From a checkpoint of a small mixture-of-experts model trained on Wikipedia.
Size: 8 layers, width 512, vocabulary 32939.
Experts: 2 picks a token, a softmax router.
Below are experts of layer 3 (counted from 0) of a mixture-of-experts language model. Rows are named router (the router's row for the expert), gate (a neuron's input weights, with its number), up (a neuron's input weights, with its number), down (a neuron's output weights, with its number) and show model dimensions 128-255. Each number is 128 + 32 x the weight over its row's rms, rounded and kept within 0 to 255.
After each expert's rows: "comes before" lists some tokens at least twice as common just after its tokens as in all text; "mostly gets" lists some tokens that are sent to it at least half of the time. This comes from a sample of Wikipedia text that the model never trained on. Tokens count by the router's weight.

# expert 10
router [ 29 161  90 113 175 107 102 104 149 149  69 176 113 120 113 173 125 161 130 165  76 119  66  98 136 166 168 159 157  69 118 110 124 126 128 159 105 174 163 152 150 135 226  79 176  88 107  79 135 169 170 127 175  98 135 115  52 111 136 174 156 150 130 153  69 139 111 123 148  80 135 157 154 164 102 121 165 132 115 117 133 139 102 146 169 145 125 134 134  88 149 128 113 134  98 125 172 142 205 122  98 152 107 165 149 147 139 135 151 136 145 178 168 134 169 160 138 145  76 139 167 173 124 105 149 170 157 177]
gate0 [113 137  60 127 168 213 114 113  76 125 117 129  96 155  86 146 120 134  67 107 143  87 145 133  83 117 146 107 133 102 149 150 163 109 180 143  79 136 104 183  63  66 105  84 145  95 109 149 141 123  93 143 119 127 140  65 155 160 132 126 112 109  99 132 162 195 137  81 147 150 155 114 153 113 168 116 151 145  77  72 149 143  80 126 154 133 106 102 146 114 136 133 152 136 161 128 132 137 111 146 153 138 122 108 136  62  94 155  91 114 146 129 175 112 187 195 205 159 130 208 100 113 123 175 133 124 108 140]
up0 [154 125 160 133  78  64  87 137 114 161 163  83 154 149 174 122 134 118 118 139 128 111 139 168 179 124 104 101 122 115  81 113 129 173 111 186 143 151  80 100 124 124 179 149 114 131 116 203 115 147 124 133  96 132 121 172  97 130 126 122 136 167 126 163 105  84 100 148 121 103 162  42  89 106 109  99  52  77 132 125 133 132 103 142 102 187 135  50 110 108 112 163 107  91  78 103 144 182 120 151  75 224 147  94  77 100 123  67 159 140 132  94  94  86 146 124 114 172 135 111  97 142 187  91 130 138 168 126]
down0 [118 121 127 147 145 125 155  91 172  86 138 144  59 161 175  82 130 152  84 130 116 134 141 160 110 122 153 133 143 165  49 110 120  84 165 145  99 114 158 162 120  76 156 189 131 121 137 180 185 110 110 157 132 164 123  88 107 146 100 129 135 160 180 129 171 116 161 102 122 116 131  87 117  62 165 120 148 110 133 140  67  88 159 118 105 136 182 127 145 126  75  74  91 168 139 146 107  78  89  93 121  97  90 185  92 117 120 155 153 137 158 121 145 122 124 122 137 119 138 106  87 139 148 143 140 199  99 139]
comes before: " |", ".", "%", ";", "°", ")"
mostly gets: "5", "6", "8", "7", "9", "00"

# expert 0
router [128 166 137 131 177 116 146 129 134  81 122 171 157 120 101 150 146 136 134 160 141 183 109 108 131 141 145  59  95 102 133 101 124 159 175 148 116 160 150 124  82  98 124 153 140 165 155 176 118  82 118 105  97  71 146  70  85 178 149 159 155 128 131 118 113 118  64 150 123 171 102 114  96 120 119 119 176 126 156 119 134  95 126 171 106 107 140  78  94 114 173 163 149 114 125 161 108 139 146 174 110 172 171  98 129 104 115  52 110 155 153 122  82 163  93 109 153 132 114 144 133 150 110  87 185 153 153 139]
gate0 [105 125 125  66  73 106 127 117 121  91 140 159 160  99 156 159 151 117 141  72 143 180 116 154  96 134 162 165 167 129 113 113 122 132 123 157 133 198 125  92 125 127 172 129 167 154 152  51  91  97 131 142 120 177 120 154 165 104 144 145 117 155  91 147 162 106  58 145 171 115 126 129 140  93 218 184 111 141 159  89 175 141 135 157 117 130 118 145 161 137 169 138 131 115 129 131 157 142 137 150 105 119 177 124 162 156 101 101 137 100 182 130 119 122 156 136 236  97 121 121  56 172 136 204 106 134  79 125]
up0 [114 140 162  88 169 145 139 194 131 182  39  80 120 112 117  76 190 142 158 155 190 169 182  63 141 128 113  92 167 138 159 171 133 142 140 108 189 152 176 110 150 152  72 108  55 155 118 126 145 199 137 112 157 105 138 170 129  78 112  90 103 135 156  83  83 127 129 133 137 177  93  77 150 118  91 160 103 135 120  89 112 153 175 102 134 120 119 167  95 108 104 130 115 154 120 183 113 114  74 128  88 132 126 142 181  21 110 146 161 114 118 128 117 125 109 108 118 117 101  89  93 146  96 121 110 110 159  87]
down0 [145  87 123 138  92  99 105 104 219 178  46 143 100 184 108 124 153 104 131 113 167 180 154  89 105  95 111 155 164 150 132 152 191 142 168 115 175 190 108 185 121 108 159 143 129 127 107  54 176 111 184 155  94 183 121 149 125  67 155  81 148 122 114 112 151 100 147 148 128 152  83 172  62 121  59 164 107 105 163  91 111 154 161 153 131 134 145 143 102 139 141  79  85 143 119 162  82 111 121 125 161 134 133  76  81 115 185  99 111 147 102  92 155 144 117 177 129 132 117  80 109 122 102 161 123 133 126 148]
comes before: " the", " and", " which", " but", " he", "000"
mostly gets: ",", "),", "\",", "',", ".,", " in"

# expert 13
router [ 48  87 105 138 126 147 137 131  83  98  90 180 158 164 126 164 128 125  81 108 139 135 110  85  64 112 174 114 107 129 120 181 135  99  86  91 152 141  90 110 172 145 109 165 120  89 156  78 104  96 114 116 180 153  72 145 136 154 128  84 115 129 125  91  98 132 146 142 100 125 136  80 104 174  94 120 140  93 140 173 142  58 143 127 121 134 119 133 168 167 190  90 148 147  83 145 148 125  85 149  96 126 115  81 114 138  79 134 125 135  78  63 169 141 151 120 124 166 137 129 148  66  92 129  33 162 103 134]
gate0 [ 84 109 191  94 146 134 115 148  96 136 111 133 128 122  64 109 153 154 108  83 148 111 121 121  99 169 158 124 148  80 185 120  86 101 161 109 155 120 166 150 114  98  84 171 130 205  87 151 129 128 143 138 130 134 107 155  77  81  94 108 142 185  84 190  99 103 162 134 152 159 163 133 144 172 189 111 125  60 129 103 157  88  96 148 120 185  93 114 160 153 100 150 169  95 119 102 142 111 127  67 123 104 115 118  75 126 120 151 132 125  99 161 153 167 115  68 112 148 116  86 122  92 177 138  92 144 148  93]
up0 [143 124 102 161 158 121 176 134 178  99 164  53 129 153  63  80 145 191 108 104 103 101  92 111 134 161 129 147 139 154  88 103 173 113 114 116 152 143 136 135 142 150 155 114 159 144  85   9 151 143 116 116 147 143 185 138  61 132  78 201 159  90 134 114 122  80 128  64 210 130 145 143  81 162 153 141 129  91 139 157 168 112 120  94 151 104 118 144 117 126 183 144 135 144 154 120 193  97 147 139 194 134 105 184 136 182 134 122 182 165 138 120 148  90 101 118 170 134 126 190 119 119 132  59 167 149  67 130]
down0 [147 151 170 193 122 164 161  90  91  98 119 121 153  93  56 144 188 127 118  59 131 117  95  56 174 138 184 146 150 133 201 147 140 119 155  71 183 150 134 168  64 134 117 154 144  58 140 174 125 152 130 104 178 105 118  97 109  65 151 118 119 141 131 125 138 124 175  98 148 139 130 136 156  96 104  76 124 117 111 111 108 121  57 123 122  83 153  96 118 120 142 103 117  82 128 127  85  79 129 175  79 164 118  89 142 134 102  73 114 157 101 129 158  54 137 112 105 151 125 100 163 118 152 128 142 103 118 169]
comes before: " of", ",", ".", " in", " and", " for"
mostly gets: " years", " time", " season", " year", " team", " name"

# expert 7
router [147 109 113 131 105 105 113 126 157 120 135 115 210 138  93 128 129  62  93 107 182 194 123 117 176 183 172 113 160 133 121  73 101 152 135 167  53 112  89  89 161 144  92 163 161 128 153 153 160 127  73 113 151 108 143  90 142 110 157 117 142 134 119  87 131 115 183  97  94 118  75 113 102 139 119  63 132 140 108 162 140 143 122 144 167 146 141 166 172 156 114 105  72 169 126  86 107 167 126 135 105 136 160 160 115 112 101 168 181 158 121 127  90 130  96 101 146 160 147 117 192 117 153 136 116  67 101  30]
gate0 [115 141 153 100 110 121 188 133 132 134 175  73 107  95 117 159 164 167 108 180 143 171 183 152 112  97 123 187 132 170  75 220  77 110 107 114 129  72 139 138 133  52 108 153  99  56 179 137 129  84 145 137 161 125 149 109 143 143 124 109 168 151 126 100 115 154  85 185 131 103 105 136  86 143  99  96 156 146  96 156 143 142 108  63 116 151 160 101 136 164 153  91 117 170 165 127 141 110 102 188  87 150 160 137  51 112  98 198 129 147 178 150 108 117 164 155 134 120 121 136 162 158 109 192  53 154 150 118]
up0 [159 121 122 138 114 163 122 103 107 103 126 179 165 110 108 133 125  80 150 118  77 140 175  95 149 173 192  97 140 116  79 125 138 124 206 154 140 159 190 159  72 116  93 164 182 166 119 151 129 103 125 221 126 170 175 108 151 162  68  98 135  94  95 119 114 111 151 123 123 146 137 112 123  80 125  69 126 152 126 116 130 118  96 109 128 123  86 130  90 125 128 118 105 181 216 121 135 197 159  92  79 110 117 141 131 136 102  96 157  79  96 154 110 116  78 121 116 143 122 166 152 133 102 125 118 137 179  48]
down0 [143 123  93 178 143 148 136 127 142 106 185  94 139  97 120 141 180 163 126 123 130 143 128 164 167 114 149  88 122 193 141 128 130  81 109 218 126 142 142 148 141 182 136  92 121  98 125 127 118 106 128 155 122 123 136  62 119 110 114 142 143 137 146 141 194 136  87  88 110 141 161 144 185  82 137 149 185 101 135 143 186  90 110 140 124 186 194  86 126 178 170 174 129 139  83  96 147 117  93 160 107 168 141 143 119 138 170 120 152 135  85 144 182 140  96 115 149  79 152  99 127  94 128 152 127 121 140 163]
comes before: ",", ".", " (", " of", " and", "'s"
mostly gets: " United", " American", " States", " University", " League", " County"

# expert 14
router [140 144 191 138 126  88  91 117 147 120 135 123 139 101 147  95  63 171  96 124 118 160 109 142 164 149 153 137 104 131  70 134 117 126 134 110  82 138 149 136  92 191 151 121 103 119 135 175 113 101 138 110  81  75  90  98 114 123  84 120 166 143 114 149 101 155 111 115 172 140 129 106 192 116  92 100 130 152 153 167 126 170 122 137 145 107 144 133 133 148 105 138 119 144  84  67 169 154 130 136 136 129 105 149 184 133 118  76  82 142  85 143 134 106 163 109 123  83 146 175 141 166 132  78 173  99  63 122]
gate0 [218 143 160 130 114 103 124 140 106 123  73 106 146 108 134  71 129  86  99 102 126 139 123 157 115 145 154 104  81 140 176 124 146 110 152 192 139 120 134  96 159 104 151 117 175 139 143 129 137 114  88 131 122  88 165 151 125  81  97 141 188 106 155 132 133 102 122 134 101 132  86 146 171 104  96  50  75 106 129 113  85 125 105 134  92 114 128  73 150 150 124  80 147 129 152 152  96 122 141 149 147 123  88 135 100 169 139  96 128 146 136 145 108 167 151 172 106 118 122 165 131 134 139 116 151 142 137 106]
up0 [171 126 134  88 128  88  83 125 128 137 102 153 150 150 122 126  77 170 146 135 156 152 129 205 148  65 156 136 164 154 131  78 126  91 129 100 142 146  62 137 101 141 109 174 105 166 219 145 110 125  89 156 149 142 116 126 102 129 156 125 111  99 108 146 135 151 165 151 117 103 168 121  86 147 159  89 102  84 167 171 211 161 126 163 146 134 126  70 107 165 129 111 130 134 113 136  63 131  94  93 128 145 122 163 107  92 141  90 139 136 149 130 102 150 177 102 114 130  75 127 146 123  86 152  79 118  57 143]
down0 [100 128 154 170 101 160 150 145 162  92 154 132 179 111  88 149 122 123 136 188  88 139 132 109  69  86 162 132 117 170 127 151 190 125 146 135 134 117  77 191 169 109  98 207 122 143  98 195 124 157 141 151 111  82 148 108 110 136  76 143 159 146 117 124  85 131 138  76  72 127 131 124 115 128 196 139  88 137 141 110  86 143 172 188  78 175  76 198 158 162  89 118 162 110 133 169 182 130 131  83 178 127 143  90 186 177 114 143  95 108  80 133 116 118 132 107 120  95 130 100 107 144 121  83 110 108  78 118]
comes before: " |", "–", ".", ",", ";", "th"
mostly gets: " 1", " 3", " 6", " 2", " 9", " 8"

# expert 3
router [122 134 202 132  86 109 110 169 156 135 188 157 156  99 100 137 132 205 112 130 139 119 118 127 105 164 145 176 136  88 146 107 136 119 153  53 122 120  95 187 145 184 164 165 116 143 145 141  79 118 119 146 143 115  72 163 136 195  85 120 151 152 155 135  98 116 130 124 136 130  65 110 168 107 150  84  91 120  87 124 160 147 164 109 107 134 185 103 112 116  98 124 144 103 102  97 123  94 171  85 160 125 197 200 153 135 187  92 136 156 105 120 206  89 137  87 119 162 131  90 112 127 105 103 130 131  73 145]
gate0 [113 136 149 173 107 173 131 152  85 132 150 187 148 139 146 139  99  81 110 101 124  91 108 180 103  96 132 116 143 110 137 203 102 126 174  67 145 126  61 146 133 122  83 113 169 113  67  50 149 156 175 162  89 145 156  76 194 113 124 109  69  86 100 152  50 136 140 147  75 145  93 112 148 149 115 168 148 118  83 197 144 114 145 116 148 138 130 107 150 144 142 104 180 129 124 122 152 124  82 139 121 105 107 148 149 172  74 160 126 161  76 217 120  84 147 125 191  76 115 150 126 156 141 121 116 131 179 117]
up0 [163 109  95 132 133 164 183 126 114 100 126 160 136  96 131 139 140 135 127 100 131 127  72 107 182  94 164  99 125  76 137 180  81  83 118 103 127 151 105  87 119 159 109 125 121 167  96 121  82 136 141  96 143 101 143 105 127 132 169 110 171  76 166 113  90  78 106 155 102 122 139 166 126 156 151 133 155 138 118 141 123 118 141 146  86 150 182 155 197 153 239 123 149  79 141 178 121 136 126 125 174 162 129  86 115 138 201 110  96 128  87 136 115 140 111 173 104 159  94 110 126 143 163  82 158  97 115 149]
down0 [168 185 169  97 146 143 196 126 157 124 142 151  90 102 181 147 168 128 130 167 121 165  72 148 150 115 119 148 105  54 166 125 133 154  97 110 134 164 148 138 132 165 170 150  93 136 170 153 113  86 133  79 107 114 144 133 119  89 149 101 109 152 161 145 158 180 107 116 162 133 113 112  73 106 138 124 100 113 148 142  96  53 182 130 119 155 185 120 130  88  94  76 100 195 122 122  91 165 172 139 111 156 132 157  93 130 155 192 102  99 131 110 133 108  67 213  91 160 156  78 192 134 190  77 117  97 124 155]
comes before: ":", " |", " /", " by", "(", " B"
mostly gets: " John", " David", " George", " Born", " James", " Location"